Experts of a small language model.
Size: 13 layers, vocabulary 23365.
Experts: 64 experts in each of 9 layers, 96 GELU neurons an expert, 3 picks a token, a sigmoid router, a shared expert of 192 neurons.
Training: a variant of SOAP for the experts, 386M tokens, 5883 steps.
Below are experts of layer 6 (counted from 0) of a mixture-of-experts language model. Rows are named router (the router's row for the expert), up (a neuron's input weights, with its number), down (a neuron's output weights, with its number) and show model dimensions 0-191. Each number is 128 + 32 x the weight over its row's rms, rounded and kept within 0 to 255. Numbers have three digits each.
After each expert's rows: "gets" lists some tokens that make up at least twice as much of what it gets as of all text. This comes from a sample of Wikipedia text that the model never trained on. Tokens count by the router's weight.

# expert 35
router:116116127141113199183150143095120110202098090093110087113089103128091112105172127091146133188103131159112174082141163106116134184157143065108133137103124158128182167125081144121074174143155094112126125117140144197099143158091170119167143076141137098150123101127143137130111165132135157133142161123134115049140144149145101218130082134154166142018078075157123102141123112141127125132128142125106178135131068120107086102134110120126103179128118182117094161158134126109056118107199131151141168192146098126073185183061170126140131122158144115154147098157090144110116123077073098096
up0:168159146117107155140115115160174166173105117112176151147083144132115183104146091079142126155091149191105152097142116180095135183052096096079087150152148155134133120138156109151080114130113134128142098126133085108029101079111110111155135088103070140094129117085141143144152103170149142141132181163099114065133148132117116124130144086133078095126162125168100101183183062084112105169069179088128095133183139114148174155107169148151116153026125161120138129112119067107111177040135128114150096093085116129138157164142129049085109107128156152132137187118083132121126160140115143114
down0:119085150178097078121122069155049140105160094116088062095096106098139120172094136122184122117157128128188163123119141134150130126148096091159154109159096112120112072158124063174135110100116149126127155135164182082140150192164106093167125138097154128157115121113139099117061137135087080097081103133137133124150098113135195135140147130188177161140134141105161148115165210135126114119096139155175143131104150134155138117084126118139159121138178090088115187115196207104116116111158133161209097163182165112152132127187112150152150178171167113131201140127114065133113134138122049143
gets: "19", "20", "18", "17", "16", "15"

# expert 44
router:104173112180074151148105093125111093123126124114101117127109134139159173092158127133103158187161102162143179147116149112123089164161176186121116146140155165151139084074125126157123088146130117061107112087142071173169110127136164127103132080065125094141122096162083106139030138070133202132171119051141137129146168103146103119155082126159125091036074161091193101142146078088147096125147143077104138085118104177125125112171105148172149111117106081108072114120112137114133099125128158120121149160138139146122091105134085136109169123064156111113203106076092153122106073098141079097
up0:137152144138145167075130150138138146190151155086092123078139166157161137152177142116083109134203094111130147114091127144158104132153154069116082144119126126119167129112128144116124102194145191156170112142165065123084105132121155175088145061076107131149087151134082109151167101095099101156152100073127109159107144124123134150132140154054170181119114090099078149121132060130110160090181128080143125148175076110135153103068137134127169152108128158132090096168118082073052158124126112133135112159153145173148223118074068111065157133086171074162133078135135159153114114098136119138
down0:127089122129123207145114092117149082130136118065139140124134050141159116142127148084119137209068110127153157114134148105096137136104145132073117131083148117188142144152152138137149143089162081120066108142141186140084103146244136147110108109168124159085131148096126121076114193139036102085145144072118106110134145149174136142119150168140127129124116079136129061086152119155157145163162149107121144107172170134148181155077107165076137131172143089134139108132080117177132135130186104106112127120184151068149140189120105130108143135129141135167087051097126083055159154125157126138
gets: "\n", " |\n", ")\n", "\n\n", ".\n", "==\n"

# expert 24
router:140071119121069135109119107156055110116065125127147098111142138143148122109092130137127130193091099167088107137126119097158147153163137156114124129164087103130158153121169078145064132128159109052125126130179147161132074089089120149132163124123128167062098132124137116091119192101114140200154109101103121130102172124191082120160111157179112157064107082153170098151167141135151147158124143139110171082184141107137151141118161114135138116098072163052089103170127115151076114186143143148099159176153155107161020098079106085205123117106109079135151117111134186165144127121143080119
up0:162104039113158068106153160085124164177134122178114162124146150092140133148122085108166075098142183168080054139132116176099135127109175131144142130125123160121090101117113077148127156123119133149106105116149149121084088145125099076113146118090111161127125135170101106130151127143106132167093152071131107095127107119170130109091107138140089119180170170178090119163130117139038084131133157145083205160146184133141179158163162131101104132083124103166087159087128132122116165161128138157150171102135083218101139060091079126086137104175099134179170169148086128167161062131115073102
down0:163146119147121149171150181129094095155133118135123113144099161153165118178166166194093151099091183103126185137083116109108063072162138161085170130145102098088085133156089192137083087102161084128137150124122110148103094115163110144159135079219087146139165145099138181090125167153133123127143095180145096178122082166103112120139132121158088141098129127083080115073139197101171198153115117165146130093113145182132127115112125172147088133121139076130162161128153163139129097083135109098114065111109201093133118126153174123124098165109160087117138164065134113124153151156201056126
gets: " the", " The", "The", " this", " This", " each"

# expert 12
router:155166112120131099140165022145065103127118119158111075108150127108179110172131122122117133137110161081097141068112122104129146142137139175132082142090136178166191113129154149125074134113173137085143160123106096192076101108099138125093101103094089106054117136161112159134119110099097135173128190079160112121187168162126117090168154152089070164117181066139142129133071118142086094131175143132111082129105088168065092164126108095152099155105143135137175142113140109126151162179141126110114140108196102101081138114125095056180106156084138165120185113156102156159154073132164157090
up0:184108111104189125117166104133111146185130170133104099148087117146117154119117130098093102134069143151116134114106096165144154105057126138065134143203200122090130138167132164074156148119095141135148141088109162148076112168060116098064081131159077077117115147126100184110098154147059167085165149074125122104170120142159116120082111109102066191150132137175126130133132184182132145096090105102119114131137107142110096127106124127116144160113099170113099118152156088165108091151131087143090073121186127168125128150075163062182150124094136105183161152092117162177117171121140209111
down0:169175103150087155104163141082147188108115130061117133145107177197146128089162176157153100113198148090172166172115137094121134091160092091180101088124070102138086123127091121132086106099159095134128111143124158122116140124197146121142132112122156141118161151121109111139138137125143105113084140128160131125118118081125166139106090186171139141094146197055137141082201103126153116100125132156178097156148148106199076084111089079120132154114084168111168134104106221176116125093110096165152144129138129138138099092190110146200141148091103109188084102096123130094118130079095062161
gets: "le", "el", "on", "er", "re", "es"

# expert 13
router:108126084127125185075169117101133083120089116119153139168066144181141192146113140115110115122194160118127140114120213111154122201142173122125086090152121136157181103135205141180135109091113116096183111116141102132157085186148192127118123128120162123069146140137090110090090107129134147152200157157145061161051212150171153128148145122105125103102111135195153105125085119072132140136138156167119175103138153115115127090143193086100156130115071122127085128125138125098133165123154182104137152170142145130119133122065108170134076147144148161144178133081108137143135130064124065102
up0:124116133125119147123169109128112084139105058083108156150122130101131117152100093129063140158211154175137176108138161090118150116109140089108158130124175083145127127126178108109101118108099160189187157103135072161084173163064160123110069113127155158123095157122165109113148059115142093151107148119077122094133148088130106116100138122177092118127135164195182141054170096087138151108113139129118129179100136161132149096124103097142140134152135143108168121178087062076131123142163125177097139144081121051162099122040128133079172155127131132200189129149047129165131151126164132168
down0:135121125152107156161158087158147118115117197125160156153182137096174155084155162161128067145137165119091016111142132199117135132148145179109123112174159090065161133111129103137161122100132095130138089072116100196171096124056103139145152126135123135188157118119139087190139173154186107109136166131147198120135135125168123143108140121151172091108152144178106099099115143152112115086123131147069073121141151101155086115092114117129100126141201135106133073168156145107118127072091155156128120072148104147132078103121173124119148168113182090108088139204150151068144106161099173078
gets: " by", " |\n", " —", " with", " after", " +"

# expert 43
router:140125091086082144129204114112091131171080076114095062140095127189114156115087150065116124131096078128162189125131138142095156180169124089189104081156110110187175161118154133105081155122145113057168164134204148166135095119140148078166077145047104093135144109147056128085091162121121142164199115122089124085061119144138108141132104124113126087108117134116131096152073110076139141151131134114099121152148085107118134115183111193170118112141116177094148112136144160103095084154145112084153149095103147115146106106112150154164105164135129132169231115127121107095152114127160150121
up0:139149162041162108140169108128153136113080112172161179163101089103126117158095127100131123068137139082078092102092101166122173209161147139196131102091094194068135101121106155148098168176126124111161092119133151093159157170115099117100078103137082186142112132152109129098145090118088114155125089096125178139047160127108166133101137125155134117125103124108143042187152120115181136092077160103168059097129130141155112056153145108156109165159130128072096122165144170110130111127105130118161065083123147097114156128124139142151063146147169161083102140130161099147064086115131153119
down0:165141142124119069149097152128148091203187115086083107150199099137113133079135161162100111177125112111168190131178158142076188130100082141153114121107129126085091122103090104101148146067113133122184121165133142138158064160183194139139161175090086142112071077119162159084134063188127099136185170122117144150144081124168136151127161098120179140114164132136150090128157060094125138125122118142079125137127132120130162161087160206112136102160135172115178108090103158109080126107116141190071154117118165110133141096127153116158099120118139087136117189178099152088089111178094127117
gets: ".\n\n", " |\n", " ", "\n\n", " |\n\n", "==\n"

# expert 20
router:092137103148118092137150127150088144167091119090159081082116137122210143136183159094077082171164076189098174112104115120118122152195164134163132136113072148117168098116183080117104079097157124144166106162158170149142131145127124126165146069088130094101119118201157137095058133117149151193071134147088137105097151158143108087134127092125087113116157167156165090151164086106105183169099185111119156029137151168135115092156082156102152105150073127120144166141114141101099132168152107093190166170131149144076104097118141109128126159084103169139160086099115158145124105093115140089
up0:112193132125120150141067109171135175081086111131076114152163086157082148105153109177092104171135085142166115102109085143106098126137178091050151136099141155144157151173141132136095067094124111157120183148171059100128083130124123152111099088112135134136120156180094193104141119062130126113099142093059152096155125195197173144113160171147137131165066150175121133149137074081144098096103160136157177128083145144147138194102166086095125120089143147067080091171110116102137124089144136117181070149123118132181141091128176124159155180125143141112156133112090107165119127154172154127
down0:104122135107181140154142143063127117128124175146133057144134155111132086140101119112077099155164124102096085123103154084140168173136166157139091110162059123093135169162116092112131137103156136203146102116093133116123099126158094078090154155156156142136117084111170085125092140154117064125093084173142169157127199162090107182085084073191145136120145123107114159110126164137122136167109125091132157185115131184152082142213102157129144139202113175193105146079093135132067101130199090162112095144125141132116120132141097143124194118132094140102142102136071072192102163149108137170
gets: " (", " ", " same", "(", "ec", "_{"

# expert 9
router:116100091172105124108132108080093135238103093116104099082132113132155162180142152087111076129138112176090123121131117133151138142151131173114123147090116221134140157138145099105097113086138132106115137151161159129132110129137113105110110094079114118107106100185137113134126083179123147165096127109125133116103154155149136075139196149083026095125143148159187088156156106058131138157143168133122224124149154158075137114129124158140111122151100150090124193140183073129106074104180133087179178149142148099134091069141132102121103160059130127131136049071105152165111087121137119093
up0:157178161170177136114120102171119089098093194102141136152141089121101179110157145087092096159109159121209093169108083081093153174119099113114177130142127097125163168147169123118159096119129123142123137114175050172154127144073169095131119161118099127205161130084178161093166127134106161073124129079113138098212176101128147137104183149138175147171092145145163114146135116161130140113133091145134112075155117178105087139140104142083128134166087148122083147114154072149097144156134046150149140110112145073143121138170165160176134136093180115208132090091105137138090103138174088101
down0:082141138095156133192110155091132089134161137154130097114095119141154147144127124133072092171122164167116174093083141166188185125143059111170141171158156097124130173100085132098151119115066149094122138097139078077101078156181135105146147140088146183121132130133183235149146092127189082126074126162149114165101165155105114159088156103079121188146136182153119157113178098185122146160154118087114148164120138184126057174160148170123121152171120115172095168117150101102073133140127128161140110100111121166161106153150141199115133168139164128105125111140097097104110071159157077146
gets: " (", " ", "(", " [", "(s", " (\""

# expert 63
router:101106101149171165129167053097099121102159120172129091119156105133163121129140130114112163155131103117128148128135135131160095191126204079129095114157155114125106123139097154144116186093197135079147171117093102135127075143061105133174133093139132124149133112147126147088138098069109146110130150125170083125087131183157115112120121121064154112083123107099156092201126128049119222145140179139084148131122145174135088093122136139092142121121083176131089136132133171169134151124147124092155155196184114061099081082157121116207072153078182090168179099150086116129089097103142130092
up1:141148124178130154181100122097168152156106119134122188169136140106139132115140141089106163183144119136135109133129138132134104183052170159169121109090078101102131098121109092060097118166132084113136141249165079113182161140109156131119143058136176135111053104086161080129130163101146133127116111064168152180128113145191111069155132118087137148107120135158130139108115103171105140163092112055080144141133105139175125155132176128133143182134126141178121158091149114148160110157083119112181168154106061111110155132129094131138138052085126105068121094130150205157137091133100121172
down1:124174102156141149103105150139143163135189099090160099098140121136112123081132120165100144095119150166117112144169095119118128144138103128123057151161168174118143091149125129122178097132193119090114193116142107113132070143134173171137189160146117221165076124089088103182153146134191127109195093089117150115150087114127129129153091101130090085165126109134125078139094130114176124101150116229142107137107111076124069145152083135140160099124226076146146179143170120106121126120134149122159133146069158117128102158176110185122129158098116203135136190165161194104148139148159155158
gets: " |", ";", " —;", "%;", " MPC", " /"

# expert 59
router:106143134126145123137124115158138105198077129147096104109059034165194156116181174108113118150144114122085077131099137134142121132130159089084101154077155148134120128124135107164129143105150132159177158109150143146101069096093167106089140120101121086134140021174078132087133118139150125129137140077124104065127151138137098109125139153112133174112108151119125126143124115115191170161086120136074184126211125096114150149111167128152169137099136145116130107197089168119134158105117255136166157136119099119136120151100056086159114147124155142109159119122119168058158134124188082086
up1:137219158115116131154137094114202162156134136166081156134160078107053180103153126111164165127137099116193177115124155113108172116125135149092141118061125158100149171090131139101117102056052074142153202170158124134140154208125041124095120105107127123139119103123130120100091120138137189128154132132083118116127132093092131100193103124170102151108156141138180146143079134143134090146108135088097156126120098158102098081065144182136105151107174123129103107100100107140161163112114111086086069147136140107126124125107141062120172114136175135108146171191141103161157125112117145043
down1:117089108177131153093115100092130112087196119121121105113084223186187096215094166139126159111151174064148085144162101115157080115096196126134131109206139165098081056117151112170164130151173105146103087112121127106131072099122151119135128145131113123119164192083131118133122085121103074092090150141180078135151158176137113147074104121097149119127156134140094158128155142107163160129120090123195108100100178138129167145131143063123103093133121080097122139171142147082171080109171118141166125111122106158159097141136100185095085126119106096101175097114116136065107148153109144176
gets: "|", ".\n\n", "-", "=", "===", "=="

# expert 40
router:150082087178117086124109132045124091116076074132144082140173095184185122132136211126145143083117142164121173131133214138101079150123208123134112119145193137150151115070103123143119111145125094089135127141199147197155118134093164084150124091116099121131129138152137087086116132106147119101119179105124078126088153139155139203169123154178119143120084127074166105153099162144126164135154161122088105109171125149125083121118157139074124113098121111113126149153172152194122091113179155102129134187146095098134097124143133139166066179115121185160188090106103063131160095116164132138
up1:108132150114067151052091062166102169080096113077157098138152141093118128182176178101130126160150101161112134123129167123170104110139140119149120147134215159141084104168116133156093113141124117162094115137146138130171111088109120145161134156194155148128133100136176142086151135215125109138178200116179130149136139137126077108168143098137128083109115151101115160137055143134179179155147160080128114093164150114200090078054189157140137112149117098147159159112096121131107119147063130098082141111137109116131150167069186101159093154093115170152125124096081088138169141090186165113
down1:120118106121106106178157159139110154196133167133116142112136094137137138102110154150154172131123140156156117124095057116163155128142159151128136108133072116109184187111132099138159174122118114149113148136132140077158119143117099138166122137125087089151172147108116151146121159155133085142106127230158132059160142142029199143084115170102094129129102107132126096110115189145099093080095135071089117151146133077195118130127139121083096139073168152131102142128109082126128157052110071150148099117139181085178060113209068101135142122106148142085132095199117080157067141155110101093
gets: "|", "-", " |", "\n", "===", "\n\n"